config.yaml
d_model: 160
n_experts: 192
experts_per_token: 4
routed_scale: 11.7
balance_loss: 0.00402
router_noise: 0.1
n_groups: 8
shared_expert_gate: true
optimizer: "adam_hyperball"
Below are experts of layer 6 (counted from 0) of a mixture-of-experts language model. Rows are named router (the router's row for the expert), up (a neuron's input weights, with its number), down (a neuron's output weights, with its number) and show model dimensions 0-159. Each number is 500 + 50 x the weight over its row's rms, rounded and kept within 0 to 999. Numbers have three digits each.
After each expert's rows: "gets" lists some tokens that make up at least twice as much of what it gets as of all text. This comes from a sample of Wikipedia text that the model never trained on. Tokens count by the router's weight.

# expert 49
router:438570456530501534461523544502518486465477405456455476518433555424440546481434455552456412423479548447467449484443573484459565450460449442472565538508493512486449418547459504578520547454422519553560486458496444578435524437491432574476415506487477522547453465407441447548469535533472448482461549574415466427447494436590556528573480528458443508515518455553592428562430600416554495481577477514578545438474431486471576472562502430454550497528427547534516486464440468578434483526519456
up14:527530555566444446621482508481490504459485414536393527526454440425592462517620531470489572529510477443479432495528543484559522545504472480489522500539518465456574497492455536524652475386474582474403499581459480508463505477466520512365456557504510514497484516526427473450525532500471555457530436462561552474468458540500396503458473573583482490507470527558412463479410534520456506560536441534518522498481520463624494534378511456490518493523509547495501363432445447573502452548491455
down14:577428535496476462594475505558431507527497510550586411491556557562551478419519457571469503463551530439581564481511512461403547524521507446491480478463492440450486398501563489560503560523455441473487431490493488545538525549478477500533441454569516499473499519470554372529479513509555457476564491384528526557464591431523534589501483407450607406480446569585539451479535546425554482529511380499449507534504510478490409509461459471471473526531513552387510514371567534518494577486565517
up15:502522533476484515535476512525550451591558521558464490554515579496522502525496572508558534556424467595433422536597531460549511521458595492469468580521483478506520461375481512515594456470506484474493460504604509476568453523467526528460449575579560517469512446508499520503541470541468482412545412480571419438512437531508572562465550548410480437496505455449408462492513551462468389593459420547578502466495442491560469490392566608472504441544508509511542459433403576572434489553485508
down15:538522534451523561549486503479479488595550389557388475459449473396455577458484491467496507535533606455477447436568577490449548435533463535505494420468445522502453451424500486491522472581521587446505456515459576429559462496499455442439551461499631568490517454466501459589456541453469376449520502488483559482501473571493548561480551560492452470579425521456402524499473491543419517496512452582522465443396554545432499522497523457534529546510534496579577497360469527496532470522502530
up16:556533484585572466495484451532468478586521574479397452500584506508519496447578584476508481555477498575455451521477522507516485540416467394523483477508543544579536509461540543537508463470539451484522465437531589479456426582594513507467491542412496503437492406516523553558474482585532481554466496540491462494438532529451483298549525523522430485524432549508484384505510568495414500441557518420550457438433478524422578542492562498521478531599451450532449511502423424437519490477492438
down16:482517487515520521561463528538461581459546520466493484591468601533455439490531562424501495465512509493493602472457502500544482580586624421438495487481506461486485557534477484495460512522489418539469538519544529488533528574439505495510544617582491516464492571529382522437455489533572446491581481531494461544508446590608552560496514524458568485572485520467455509494533503512452478466531523539452575533455464412441440556459533431381475465504586551436536655518547399505510535391553458
gets: " ", " |", ",", "2", ";", "6"

# expert 182
router:438576459538492543455517557496497494504490426453444480530434559417437541483421468554450403435486552425474442495447575478462565440484451446471567516525498497488456441543483498580532549434428497553547487463506427572426523421493424569479419500495469513557458457418448460533460542538470442480454549568428464430440495429585564536563472518445447474512520462528595427552432600416556501470584490494558534435478445488482580481576503442443568495511419556541520494449441479590454481535510467
up0:518527518523602495479432474415539499539450489471567522534430535481427508525564494449560484527490491519512493476543516486437563489496479521534564549404453564510449542433469477526556504502419442423487473494470519447456463463497544453457567471464489601457518554505515490378520539466477473517515489530442359536499466398511597609559463583513469466497478351528428539496534495420560448453441547458460564438525484492579538502531444537481480491614582506467457451540454554422458455613404512
down0:410492518566496520579510493548510528444510526446575456493472409473520495582491484598515447535465529450403599474380583603455505448508553423535548450484501424465555511499488497563455577492463478476509484492524424463482522425552503481521403476580508543580564573493552518456506511377566561513406498493447470494517527559481526520513491571481430494570596534484376536460485502482457553478547582555504517495464538475423518445535459506528477533564497453515430413576480501543502420445512621
up1:509573467479448443471482554471470486516461489460510528559460459487465470496399617505428566498457519522515503549511471549532400502547478570527515480451445459528504539386477528492539496522474428487520553483581526538518485548530439481545568532513384586510472510560423590496434491611490380487528391416484434463541491451566540564410488473467487443511538414492482504503440485514429601410490515488453473533510503571477554567538501478488502528505519425504397493390479476385565407534418525
down1:482471524459438557599515520508554495460407532526588464557386448417525533482504466498453528535519502428508485474495609628507476411482503441485551555457467466497577565560588477554450582488412421544500619516533513446476516466507564549464563536480462503556501567506503588458502456556501502467640542530521501453473536487409544530439401447478539532542414469629449525538526531475436503493587492474534453463559522540471448442560508490528519483467561478548460428480523498464461445459525579
up2:521582476464463542435389554442420564601558535539422501535489513505535494486501429461473374536523579360497458506482481513467482486514474491494497479588451529605505467479555524477508525452473423567589492555555416570487533438553533422508539478485502529487520557541455500482481451444394398498457453512492488506556483531499551561440544470450554397358485475459568478470502558494479601472460487452518412516397474560447535547574460477504478487445409538484459526442537546478500469446479536
down2:477481495497525570466446569455480445515522460504525467490615455495470519480548489534626470525503517571503566469540503458509569517521557461492441556408569489557484551567580561509532388429608497594467515483464393565477504599544473550545480475589546560479489500454481381503437537444448467497560505522455369495402432417450472485577499546489451530485520459510400557519489450550517508526463407556488551506456520574435485594541453542467493583519497416472521492517480503471492506465483589
gets: " ", "0", "2", "6", "3", "8"

# expert 107
router:428548485561555534516501577511527467460536463414404526519490548452496566522438467528477437475540558470471493564468573532443532434447440426493589527478438570454483494527483516598546560418462474547563490454487441570449513488488471575381457541541515532520413479461458497564496536538470465559430566510473460393437490464572552526567497540490454520504559437472572406578391537426507466532611559504497494441530452506436597514503492492446552479534481587525506436414408457551464494462517444
up1:492491443494483445476520527443516546623501499408501448502471497500505468487459472486454442324467478529468514498433486472499460495417472477513564442478517485453460497478504521509628459517485441486492535480504476383425548504573512504479471515544580381467492420517533507517440508454518515520488480539527426488493529445497568578525525538500546517411611589519502581538513472534546534537482427521541475541399508452639467556446506487597466599545555473548440611414433485506481487486420399
down1:465549531498540547523527603546438513504552425562609540542484561352553449542592511512501435536551458457519561464557479508459549488530513488469559520523399443516516494414528381469529479561488452470551445486502474544510529452537532435470480453571554495519434496455540481575527490466530604451438476518537558426589506473452489504442463389551444569497450435487423468554478514526479417598500611495535459498468605403493558492575417537437431552517542500499513476544466479526541468497542530
up2:600508527432474558493505546571540471516438505468536568438452514530461479525541470491471548547459604419517564439669495512549485396622449473559517422596505507557535499434513477458429532482579576538507378572538506465612458424478517469486549522472409532529504521491503512510487498553513461504439514514449558480480511532399488471484469525460531519555496565505525492520481474517502481426627535429461481543469482535410493492586459508470581417536437453527589463477463457438540480563569518
down2:435534577522556519534543476523515436480529425565527509534535549450510513587472471596555446506478468509586551554537512427546489474604455535520573476478530539558518529523586412517527533458475512576461562495584553503511492533500538408503525541455533566547464442552540531528507446489415525385460477443621487432429517470568534500535489507544570468552524565458415542510522498475477510492506633540429521590525542466453562526440490532384538492498510358492545390517477547485565422452459490
up3:471469514499511466479456522410433465527514507485485526507531583450457546539638412571567461485526588553592411525456494496491423416511459509551487486456475450476488483601452402427427588483482499511549511463516508576453429444416427424587575422429505439443493533480593508564479467478465499486556470451484506458433566523555523431463459518507393551565409515463514463441450521452496464557476493500513513480597403523490478492470414496477524539521504493489421525507578550446494532428397479
down3:505510531452529531475456551580536528506460600486606513473469438515550527511539439467451427444541523479376575428536476459497494500456496576567443506503521448562467606435459583514472477547508507483459554476484473468503491536538417610475461451516466463576497502556376448590485467500543454446497489497388491579521465551419400455491486516506506471389587515497545483551440593583530492518463468431498575492439510542551442472496438423528471378527501521503535460503499510492544577552595560
gets: "a", "ia", "land", "o", "an", "on"

# expert 53
router:448549419532550569431506538454444518487467442413457447462426508446468479548460450499437499416484516484466411598503566530400550476487387482482462556500445535508467469594446490502576514529433504572526487500518473545537471503548493553437498484494484479492415474453416410542454598523509476502439565509405513511463544353592553512542485529469424530595554492530510484560510506389493485388551481594579525445447466541424527435448487418499475510498423547564497494529469485488461520520441527
up2:426470491525531480504499541440489493517475496442496457544457485384506564471536517447500514545518468546538411506504484489477486475498460550454520581465525554478482472576388545470546463500406499503534533412659481443483581391435521484601468480523566530474505391555473558469623620471477477502521422527592499519496394520499485505487445532484499548486462450538495393488527539531459502504423494505482573430478422503562477556458534565551521574557527613521476634491530597499503482468493481
down2:606516628459548444521470477512573520433490435509556470557579574438509452442556540344494471429589536498507532442524510473497478496511516454537626475468419539475567486617532523594561511501563476474549473603567454429483545503454532508554514491551506514549436543411518530475449464500520523512474513491582517462437505559549515559473521487488418574500529489463516502452455524493516422521427455529368463512560492510459496415484501587457568426495508476446627474507528485512503575545517537
up3:559535628532489483507493561479494443533524459455471565377545490583481469502521437626478532453472624429552447470607492518519470519476513507469486485475510514546427520426596445583561415507502584514471465505519509494582509396599448525464574424493442470468562501544533546483463568485545487553417525552412483500512526505484461482585509522485472531608539492478527529496444463452548532434489476459452479636466500513526590536562459495574528435499486454531490429489420450432449506551561487
down3:504508484534467554491485546492470544484449541480465491452529507442461408507527443544475576514578555545507458554537457552534490486446533466454518551487517507481516540442546547523575477524437611474506431486478572392612510526445469553570535416571544371409460559667526548480512538496479556480407507475427470436432593567495497529602539452541389485574502501501408459488520552540519547463443503488481565552501479487479511487524458531469518532421576547496512476510495597576563562411544484
up4:502519471453461555515385544565462452461589581405508600497453544536512542478457521475506483544548457505490461524483497499464457554472431529459529536566501520459470493487459561539390526484571634438449525467494397623532519522559482506428484545582500471418550556519498507490416492414530487550573471490569428468439400490607459522473426575531429452591563509585559530545553517507525554467422473564451546506453551531548512513502564523534479485584496496565506434498548589546551484459503496
down4:503417573460511509465513448442503489505513449547494407413499472467476496531522559485519467497463547523533490510436582551385521508553389397553471441526465554412531422420456468441524497488534430528475561406624459503564397471557537573528527484455524499533589466538407448500593503469430470534508543534551523479496494486538587452461508471504495420466439548592557553414448540551564449508541414497440525514406562541468476461431521523492526520562572543572525504418521432513523439547487509
gets: " offic", " Soc", " soc", "er", " spec", "ater"

# expert 11
router:448557433500514500518545473517498478517497454422493440608451476447402558440494474501370449466525556466462526537496527490448535515457456497519608550498484472504473486494420567564503489432406509523528456464530432598420566463485511528485496546528547543494426488469448479498442606557521403470443510595496475499500499487610602511549537574430402557553548478471552450574421638432553543470537492555578516468452469442477551483570529433471495468540423506537469465450472460551424532501476535
up1:475469496508428681448579550543544520502476530465490533563530428574463508549600502428423472551501511566481501503451477399524406405522519470449530530433531483517518512483510540516439418480531484476530502406561543461493545451525506474529484439502567507547424566478507501459511508485420551489494462558503521520476521507569473457531565460482573515355485541465426551530515527539457581516480487610465438402571497412499511523489564401483539509595492549552458580559435536479506478604571472
down1:557479420532444554482455526554588506461580553554475509539504440584482458554442441328536570504501438521492526617525489492430517530481440532555435506517533576482456541488479463500464442574513586529469513536535494439565463361478523542429474504607471489457481545537565533487500489469556434383502552469495552578524534555510494584547498538484513473513485476575439528493574605488516528505552654453524486477482529525535469491440485496547475534505559454582484598422463524484513528558567509
up2:545549603573612499513506521487558470455475493470476462558494437547476553447521549446459493571460531387406507577508479470590551530569596460512478561459474512490560512522519531557568443548415478494454545516497515569513515560576539456461509571396568510389466492495419510477572443515542429569498429456498548595464515510487531420531511460555473517506467400496491563518486479506469552533566574410533520548434439466437510507571435462522460457489499526451518433424376490558412491549458525
down2:486531505431493495513497517498514449457486597486498558480512534554422521450483571505409503433520474425479397497470484491497511512483543487386454550529473481462383455541433472524470496468546510576513450450434492497484584435522401524471575534495363513602472503475577457516416485346522506469474491461447491403482485488417451462495425411540521480492541419374527465481550519490484483532534474416514600428510459568511467475573464458490460460480444490551529577442473486421497537583569448
up3:438510404595570593471496497551551484484483574543423501561485477516507494533549556487488490670563521451518521525479482483612472434459498419575456488455572519517548453492479545567493454448480551519632547535547546491578518525489502425437510569439495437469429502434437452555490509544433549550487469539543519592504527493488509443637517488449477453566484351560527576493506455482412505550509411581558532458557525459447552485524511490511481504496517539534500470409433520518478493512544463
down3:495520494480441466463544532382549511538467440512516535501455505463489430505419538588492488454453405396571523437528509494387562492584497543515499433575528524467492540510493547475454471401519507472511543507489425477526472508540428595472394439460469505553517421397626527567530437496427492496456421432419483393553508388526555465441499548506470523428562543494535518465413550549548590514387539493520528591506561519464497514528480479531486478456461519533448445549491502477409520538460522
gets: " had", " was", " has", " is", " have", " to"

# expert 19
router:479623484469553560503511560565507471489456463388411496562457498495417516472493437541463452471471569438450459536424569487442532438475460487450558531491513543512502422538413491587587561474429548610539463454477470521509517526488441528408467509479493543516447516418445466528443551563472497465465572559446526398459471506573554529565484506494473511496531499502535439522422571407530481469608511539578505458433496441485611481589524431448549496523404575504493491497452511550386517530548447
up14:398423496524445603567436391476522552468491498529480492554526543524486480501481530453546436542449511504496476487565498475464576412514527482467497460575385604530552511477447566568509508515486508426579480440535476450542506441461462481473519489498554535457358450434478553495419496530538495516509479489586514543496497505399487480677422505506544502401609577555477494479481438592491518455586506524458551533548536463496556462455520446520489511417398588563546542493537455456492482516470504
down14:510431481402472450572550490491539521502416502527554523536501481563461445573492613480510444430485517512437620379516495523469508551548473442488543498503470572419619549601553457437444483514572402498505445511409495493456473520471470597512491543558431394460610492537568485489391441455494578487413483502506460543482451592477494577474516470501534446435510564525479490536483423429545592444556551493463524505527551496482490559416502574532493480446488470528506522516548478538499579488536443
up15:490483541495508550593578445530453570480637448478518473570528472519471495528512546443505492489497440433536434532507569518455517592545441537473588447443564426435438517469490577477571466568455427494442531425426535510436555405534511540529519560435538446477488487539505449445597550438498549583563511513470481528411429490543575624493455474468537530420503486504462469525472522480421513556459420474573466465415482447534439532433421471468462541628556523548442516559476430497481470513490520
down15:498530528512537462605478500557484547529412518497514419495490530441528572558552458522415548526441510524462480475522488571541561542554565510543409524503482497525579516456415483527523425511564473567510607414505453472488435524536477441443441428476457529474526541495520602469595551525357439476553477607511531531538603609457398491569489546549491480507537526433431568473465524480528438446539562502549441535527577488463592472474512509452496520537615446494535520531529478616562501511467496
up16:544413448515496453538426534411545435518402488556515493533561576472481465513503482454528525507421537560462462467452429446500528473526446534515438480465456505592496556504405423483553527587527464501452516521492480536538431518526420524439499560482483480606495476410503542587458524528505492447481488438556506470536550510418496361425563534503464471550470486433516544532459509471586492441497491565494599535380510473554493476472534541552590325446392464465472514453539497566523496493523406
down16:591445439502535457511427548500451507489381496482478520560447472505525496470587463489492595541475486437593572527487516547495488505501516564605425391470530435437435477553512462491460447439564481465565530447497471458530521466465537496516464463468501557493504529535424538455532494574449423529483587482617456444418573621551487422570520408567465393504442529483537471538480491522506565477480456534559573611475541508451515600524430513485490501581573505515513542479518500580529488456390518
gets: ",", "),", "\",", "',"

# expert 86
router:450654478489583582512547527540480479431479468438457448554385480475423573479507457490442448511459580472476522555404591506496579508462519475502546569508523491486428456476456521558567532452439485570542494485488501559435489449453512492486444492518471560485466519450432378517423588524518458400466585558453489472422528499600537600500494566471450509563552497489562417565449616427490496454519459525517459439460468447455569485590531419481482502534500493527469498505455442537474497509548429
up1:447525545547493455484489434471498511479404481427541562532448482483503528428487582583481463435445457437591512516525511621437583550482518585517512482437523500541515578519591430522484556405433395510413558509452544503440391507492513467602500493458445449467419451469513454504529423433523511545444482457441580481494572522492509463508523490582532506507647521463579466496482538528543516526522484443537455497486547512518509652563481476461492444544484498582470510543485463553527447450409424
down1:544550560597519460514509406478576565510445453536486571466462490460490556455513524538536487485548477477577457390441507588425462575472554515538440455576446519492437469499510490476442463425589548496474512601543501459507469483468539514494478515515414560458383533498622484450487515495537536523555470467462458585557519633530455597489453479491512513408455594504473440522564467559489518442493590500506537512463601534563480490533455522511433497526454526433581462529531537518487595472362473
up2:418536491515516433561500459510584542576487456494483565504472630455560481525485578521510449490480486561468506491478503366577550490487494506401448528553524520401499471483449568630478453394536539434556484552534480474552460459476455519508519628530571456529522432574511459451513402445440415449507452533548477534519428478514475529468506420484457421489593444504460462371491530522611449562474552535527475513577490568414549505492472473457444495510552528453487477489551543446468478520528437
down2:417477534535574486511530510447609485501590523505591459453568388491503537447431492493497529455480475518483478478479513487419481482484565610501539431533477490547501561481504477481516559530538470487423496533417462480489364553449422527533473491482507429498650462489562520466621422539380398462569478449547550504450513488469567442463552499533475438423585414467489525402539582446496419561470481493505432549464469487506441438513548531488479534434526473492562462484577497498493463458456432
up3:485501450546596505499479442507518482503442461456517534513514455486460530521538550500461597494439434502486513518432486510473521534488512592537532421386480487568567550498566508490416441431455414539476552460463489436462435514572418481507531505436533430597411427483526524453505371451480419498458423519486587506591516475595554461479504413487489497375591479612546488617483560444488537483478432493532495349487539527512507509497472511437476504482519440536481449477501470572519428463504561
down3:390448441420461575537625521488375524480479603444448470481583457476547501499535441452540501462513520528488524539462482473502484465459432434435438512590539462482546437511428458488540563553509573548528465571440448455522475520554469490458448580506497424592496417548467431477574523454521489404531564532434470519474501520489510572478502441571441506489604400556439571409566477511514416468428487503519536512553495487495481558535518508625520534524570424564476517567521512516564498534547471
gets: " was", " is", " were", " been", " as", " and"

# expert 185
router:458607471500558533447493526538550564437430438412450525521450573422511580518466491532447490466475499431494470573398585486430472453473484451521514529541532461432449482534454508582541568477416479607583501429524452492419480455484515564496449550495518518531394428486494414502502533531465440499439529471488492434450479454540647509553474530456421465528608460554561435534494522395535510501559548475532511456502421533413576434510564511434492507512505529578447460476441451505417490471517443
up0:333459500534450565430460510472509406547521492502497551520497514382509538492393464537587531565492584524480519496497547529512479466530404424530483472547549448483544489508540493542492503467441454551442502460467477474464603526479464472543521469544619422463471528517563489433502489393430433440494438486529484476595510490445437413480424486562491450486544467508546433529450539593467388528586500488544402420505565515516495568486422529526554452584511525572542526565519467544527512526425458
down0:522417554486497462561404525419540525473470508490466536553525542494510472527423441474484459554533606392531534492474506463494488656529532528532432509463492475452562528559471531499556553492443517447492414523494383528529453434443514544419462515499508585420472484454423528543481540447496579482537519460476463457490466587485586372425507486537505479447542612456457413520412574559475460510485468521539498553472479539550476546580470486485477516517475491504637494480400472499630502539522554
up1:416505448506508479564520466469479541519542550505471569441534486482555483542561519543506504340578525514531480491405542446542477464466448501523486445369519469502507485504500466593518473494514458530536499615487537516348486508468526486503506384621561536528586522485513505539497479472481456560518516591581452563544545445493473506549584479464530501432475449585377494476462495400457467552479504553459409546563561469496539517575549527459491453459443484590510487539536416418574450507436513
down1:490513389580499488485389545505606519416453428575474482469532547511517482561508508424591521472537583459466517462401488392509491545552461529440529570491452428414529501531476476465450504497560514400454526490478460494396477479376511553503545561435474520514470462498504548619475506545358514487612532506481522572426492438557493435428492465518512501447491559532524490541502532483474471545522575523517470510515522561492586450435465473507437499556430539575582564508473516477444531413461556
up2:467453603576515385524535477542488512477540512456498516506452560479542576542451472541515627510546486467394475528551451558397555558459537498472560559452483547496535511430515566514522553474546442438487544441436488481516585536518451497535510506514573451398550466462501471510576497418431473498432491472508508503480485484488401511543506596591544471579527446432539456583484466486549363536541494616494481548499533582470552514404507531464519594520540565425474437493484532504476401545547442
down2:519449512594552568541442456476568638488423378437541510491534528510502484484536448492499505500537588473554570422457469499472384494559565469504508457526555441529510585515498545498554550477476547427578513451522431447503589566534537598505480497506516540500456439502451489531516387453616494562513490466457487511545513493562523515496561462450613552500564461580510513517543486538518453468489418456475556512479400518499376453585555557442508465529574507560573526536519496380548519496504506
gets: " the", " League", " football", "a", "s", "A"

# expert 56
router:406513462449578587443504591445510491520489488450496420456470493446473461427496487473415472431490567451481476630495574467403536479478509487492473538528402535491461433522437457567531530484453538551540459523505503488417503440498510542458458504476534475556423489451459385515461585575477473462454531558493527465414530420544503572541560564477472492503477427491563370570484473402499461471531578585588538449463411544479536483520502399542500453454393549549491458499482458493425491543445535
up1:355534456481567487591486531500467531535416565497424452448555573528424543498456422471519457556531476463463485541436550456418566400504540476485480484512494403487508499544496567518462499540367524480569452465537483547502439400398453478547448518527522466489474582550539469464414482500493397573526616486544522515568500533577516602439489498433516511497459454515552494473521472524421444501482472523514410372523482531476494408475545502492494520524491494525466525455415474490428420408450530
down1:425508525595419502634442529492566522493504514517393472483519470590464532536514452450530538405488467532443434476454525542493554479523496548458435468368478499548470432509460511517542505493409515455447456623552450472608482481534490547596464517491588458518481492509538488481476364466496365507490517495476492586516529434454572550525557515470491536524495499407468587510405484472567478515539513552446499511533590540497493567443517436570477480484445589467501569513566582432535450486508522
up2:442465543528500536513542574504496543516544478590492485542525390577478570479469473446448491388502505489553445482570473484451483488552486462556545495542484439519487324517530516493542481514506589431503439525558460542573648458535489566525484459551536484494442539497570553512391542496584495531450472569491475454514439563494484477472446396475420563552481482486558528485439527583471465418421521561443544477446403421531538468592465509529459610543455426469506533497530500509499564551434527
down2:456522474377480506539495539446547517490625461569525496573513551519501458487510465516497497473514488494496563545546500443485550499398447511518484449485478454573551470482555476536434534505443472529461392434484625508472537449553496571591563578542526505507549395481500462537462470637430501440522504473507451502431565607510525572496555527455585494566491460463631563440454466576457518510502473423531558473385529502466494498491474461525489525448502382476559607412469484566494543524481470
up3:436476559468398513410546514582426536489500483560483487564442550485480485551414550520448493441521401496509518493504504550457554552567504525505526454595494553420483476535459508553485492515550471546582427397388469484579554455548476520427515499459496486579429536599516515461556429470549426461463546507459445491530505497443501504508537525511449532485553411574416505492541470470452536511415462469537461477397478532400552405534442412478499579556523416477506475626469398485471438529464502
down3:417495433523645477464556512492476556489426492539555508544556428549559556455575569448570469549440522533455541434448519460570534518406500452499552421550455424538556516498515499576521576419454494477507541567453553426483454537511544538465492486399526563472531548424581470501459526511423593564526500428481531444521479477556440513499499477406577445577568457526428500500613417471496466450474480465508618513522449524545507518548543491489453470417552499487508452515414436441502552505577483
gets: " ex", "per", " ad", "al", "c", "ial"

# expert 191
router:442574456532508536469523541499510497480476411448457487515435551415443542488432450541459410430486555437467449489445573485467562451470444449472564522513495512485457425545457509584523548451426515560552487467501444569433522429481430578478411505490480518548454467404442448538472536536466447483460553569423471425445489432592562533564471531455447507512526456551601427569421593422556504479592478527578545436474437491476578463562495444452555495523418548542515494465436462573429477527517461
up0:509574500425524471470537482519502552444469537488568453525513493566504544441440587543491555535500488506590441497522458532396457520510443527493426517553488458475542434598386557523564583446534555477457447428457447419561508444495596517546549613536460476541528591429495525563443545463566475521526577477542520602532524483480543545507524495419510382458504456559490549543505524474450404559541595477534480513625434569480486530443448446487555495561461527481505522480532526533413544508493398
down0:539458588492592545525487523546478488469500526398439492492459601419415470557470494529583529431451487476490532436394479480463455579438488486525505572512540552478520524513562520450477512498419573436371431473529505565485402489498535492464506510591535512468551498508643582505617554475558433511534552465481521439514472543502385573423475562510536499560483472484424486545518593544511547474478528501587548502494472516590584505550477534512436534450511479544490492452466443554390520430496477
up1:486557464511584453471565476420558478533489510549480399544431432527467457484479437478477528517435412469478585562433459416500471599447424555485563518396528525530585587502505499457478364486592542458544467516508492550522456553472421512510464533485410528480472479467348539512456565537450544508611496474479492413478493517562462556401455567511473583422452550454516585552548526457469554515556550513500477502498525453516473480457544518523485557447495565487424453451516497420466539561496442
down1:469629603474518590498552593502566479476543488530506473409511480516512576489586491451433471517502495503589522486549488439547494512494466479494487472480510541479458540524483512488516540462544481552609539362474456433504444535477430498353554546499571474498578531507469475442646500561515458587442553531508503462456500449497396554406498569496504569528459453494464448475420507507399580567548471556481486455463541571515499413570575528464474439479553498501549502490534412538467570531465497
up2:583542579408501538551495576485474585501434510429496555562375422529476514446494586493490471402556542482576475528519540434512451640551435538419510570439465494479526543540469433503408503455474540501468517483527513498529475532465474484593426560485591461456491452552463421448470540581613527529558483518460512468528467454543518522603566542496445492530485420486542491635568545500453449510529405490470523487531513463487496561472552468473558568412464450553487535576492522494523517511420527
down2:541582493533472564575521584478517437375449527537441498518540574503415512536558555457483420488435608416562503471443554506491549516483499627482489541491490544584508559539462479468556541507547527525564531511547466460511481548493525513473492555531497405480552516475487536498522447549578541518459475480544536523422485430550590477514567492469546548515492393557541530538497537481495430483509482514547497530457536618503522508490423495581583527500505432546443486683522588390483548505402449
gets: ",", " ", "2", ")", " and", "9"

# expert 181
router:434593442471521596505524533515516452478497471469441452498416507461380570488505488491389464481451563506440519537455539508503573474491517473474555579515496523507435442493466550594505502425431468595572478476553488554409564432500474516445448518532505590503460553468444436504458618495511426427474573603474458468460507468620517587536535530428428549529523461497545430565492621424445486442493451549544473432461447465485567447545511386465495473543495486489489505485429461527497537513543459
up1:471539508576500504475505547518478493439500530440463467377529511458529528434545433490398455549364524514525473502525551492502569476465524478456432533479491405532561456586451480595560532493446534421553570459492398494593405536493512501558499592569460535444533557443505491513437418496444594480461433471496474513436483537472511424515527504613547528473486441620467394537475488510503483466474521528500527446582462441539452518492501419421513536523527510509436618549489550512410493570558544
down1:411531430474532508533535469463401452420446494409621433446473487459479459516529557483514511467475612473513593423470423478477491504506545569445540530476581477583541554495512523463453535425538479475420525512467498439574499603536439567525459533510545524461472419562523359488479513586414490574612474552517525437496564513506417562524469457497494505461480459490437396447401529519523533514486500519489527488550543483521406451500498469469499537532469375550562468441496465484450422551466487
up2:522477480490420487516431435425519409493530520439546444506543496541569486426525360554528511506588539424526436464484529417383513496444520483596406480514386546395507439465570557408545537417504531440493486487494550532557525590528498511521525423531387536490533524440527471495574519520523550546550501487478565506557508500523474472526523554499466512518594466533510577602412485526495521471531521534461445545482515523482461452511483582578603420472497471538468498373489535558528562537447516
down2:573523447515550440477459478414493518539396528436506462532552456481460550463529521511512512448468487483470478384458493573496547589407555505458498476530445457471554556404436487507560491480598449413494479485606579483586517498418495460588488507568473548516585464477529466599501476560576534498520510472502535533450491503453497557514469440537507344520427568467558405487438579582471503482375471483513424522456476561460489523498497545522516511483545447501444502420486505603490408516519418
up3:519474379549466523528478492432529479508373361534477533588443481531438439580492498465524514458504493509507572490571483515401509471567541573554499501456526565566486528507422541451419503501603567452532562540608489430490462505465463484546517414554555437458494527341470420517391475486514505463528598488504431488557531500548492458599524455524530442487569559553483512511499461598525583560489527532511513528527466488533506409494549435453491517496403513468479485532519472485535519543523409
down3:546442536467510506532423630469475487457509464552457586465544465438428446469527455509518459527501469479490518523431454560481498513404598508576444495487533511480558504552531464500333578512540429536430579490393550598468475512476532442437468407441517518507429563605447485462472480541509501477564454497513501538483521619575514436490425499525503474562482486480462493478508494486488381472481408502456452530504457511490619487478501550416488543431528458527522489531472410562394528480468416
gets: " was", " is", " were", " are", " been", " be"

# expert 75
router:430569481484487485471542473481475492478444421469447475536373504475474496501443436481477409512431518461479475568455515432493498417482458431514493487559544540490398393575455514599575530460420475549506504436526481619421561399449436521455480476499527513557406508477502393558458515497528469460462507550473470412446503446524518540485464527399466414566529478587542395550458598464604527465482521487591544506471448453456568469502523455525536491487463595511552488444428476500425510500504474
up1:488451570559526433414541545579488515542498500444565468475455595494468426514571520456479575469507496472465500520477466477475552434509491640461429447428548518449481487516537452556495496458425521607510530553448395536463484388514458493529478517475555443506479474500494434536554511471511508539551551478566480530549517503491493488467593484406561538443539565521569512462506519497468532491506531498512520437423459465499523473458418554446501596558517486659438559543533423533606587453394384
down1:483472462537495504614453507495506529472581466567516504532537492500466439596477480498555414483561471404520534529472514535474503605452545460488558562579538515521569526399481556443510503517468457539434529461506483525407500548445530597506428505505514477439451548535515477600592499537473472533488386419512547541490502433497476501483502454468477386534454478498493403449506582545603499399565527560489411542469569529468470447514599561487480469489542489420552489554548422502516523336480544
up2:474419560515506567538494494582487463468444539437548463551479508509468452524460551553481418523560504543460455520429466473425463477459466503420487525416471480522484354409456520520517460595440521610522475379513471560575430464468502483481517492475582523577485511550517424580501555527475596529416519571474483484550559552484504454474608510409557456521485437501464524548572546563440483443491549531521506446503455456469556405526449533493510546567513477522444477516536479503402551520459656
down2:534520498589537489562503502601540376507524568502527397531577455433489475422589496553465525497493442475425551569576493457510463515492562458403466548403432500506478550491512524527474473426494538480521492567627451399550445474503470559519422346448536532488577555502476519530515482434591518479514559484419487506503558549522447536484490536494519440467537418511484506578635495460416436589474502475505490510454467439544520478553483436531493558535530503567556464475512566511544561481532565
up3:381519523454456522545431506507529546474484516595439458428515407466403498549478522488519523509556446520510467538509425561487521415453429575480539501478467445481525492519485526524626380431515561538480511605495435561503445494468415416497520475535487499563600526507432565500556516502529554524582513557496552518564482563421452548491546470496541500439508542424533442477492453470470410583510463468438515448539468407374472576466465529556463492460411493523429559472516496566479540500566392
down3:503470600481554614523402497375507499546477639488523542459438472462531492474494441407521554486577468493563488447515513469520409547499445532491518455542486488448498501440554522568527554392491543602540529429494478526475436393428483611476519468563475466443583483535405541538542467476530599518480526522543463551581554515455437509525466487511492537592597466556501565486458473514471497532396487522500471522501578477544486517501497490435395439568485515477547508535524489430595502537584535
gets: " ", "2", "4", "5", "3", "100"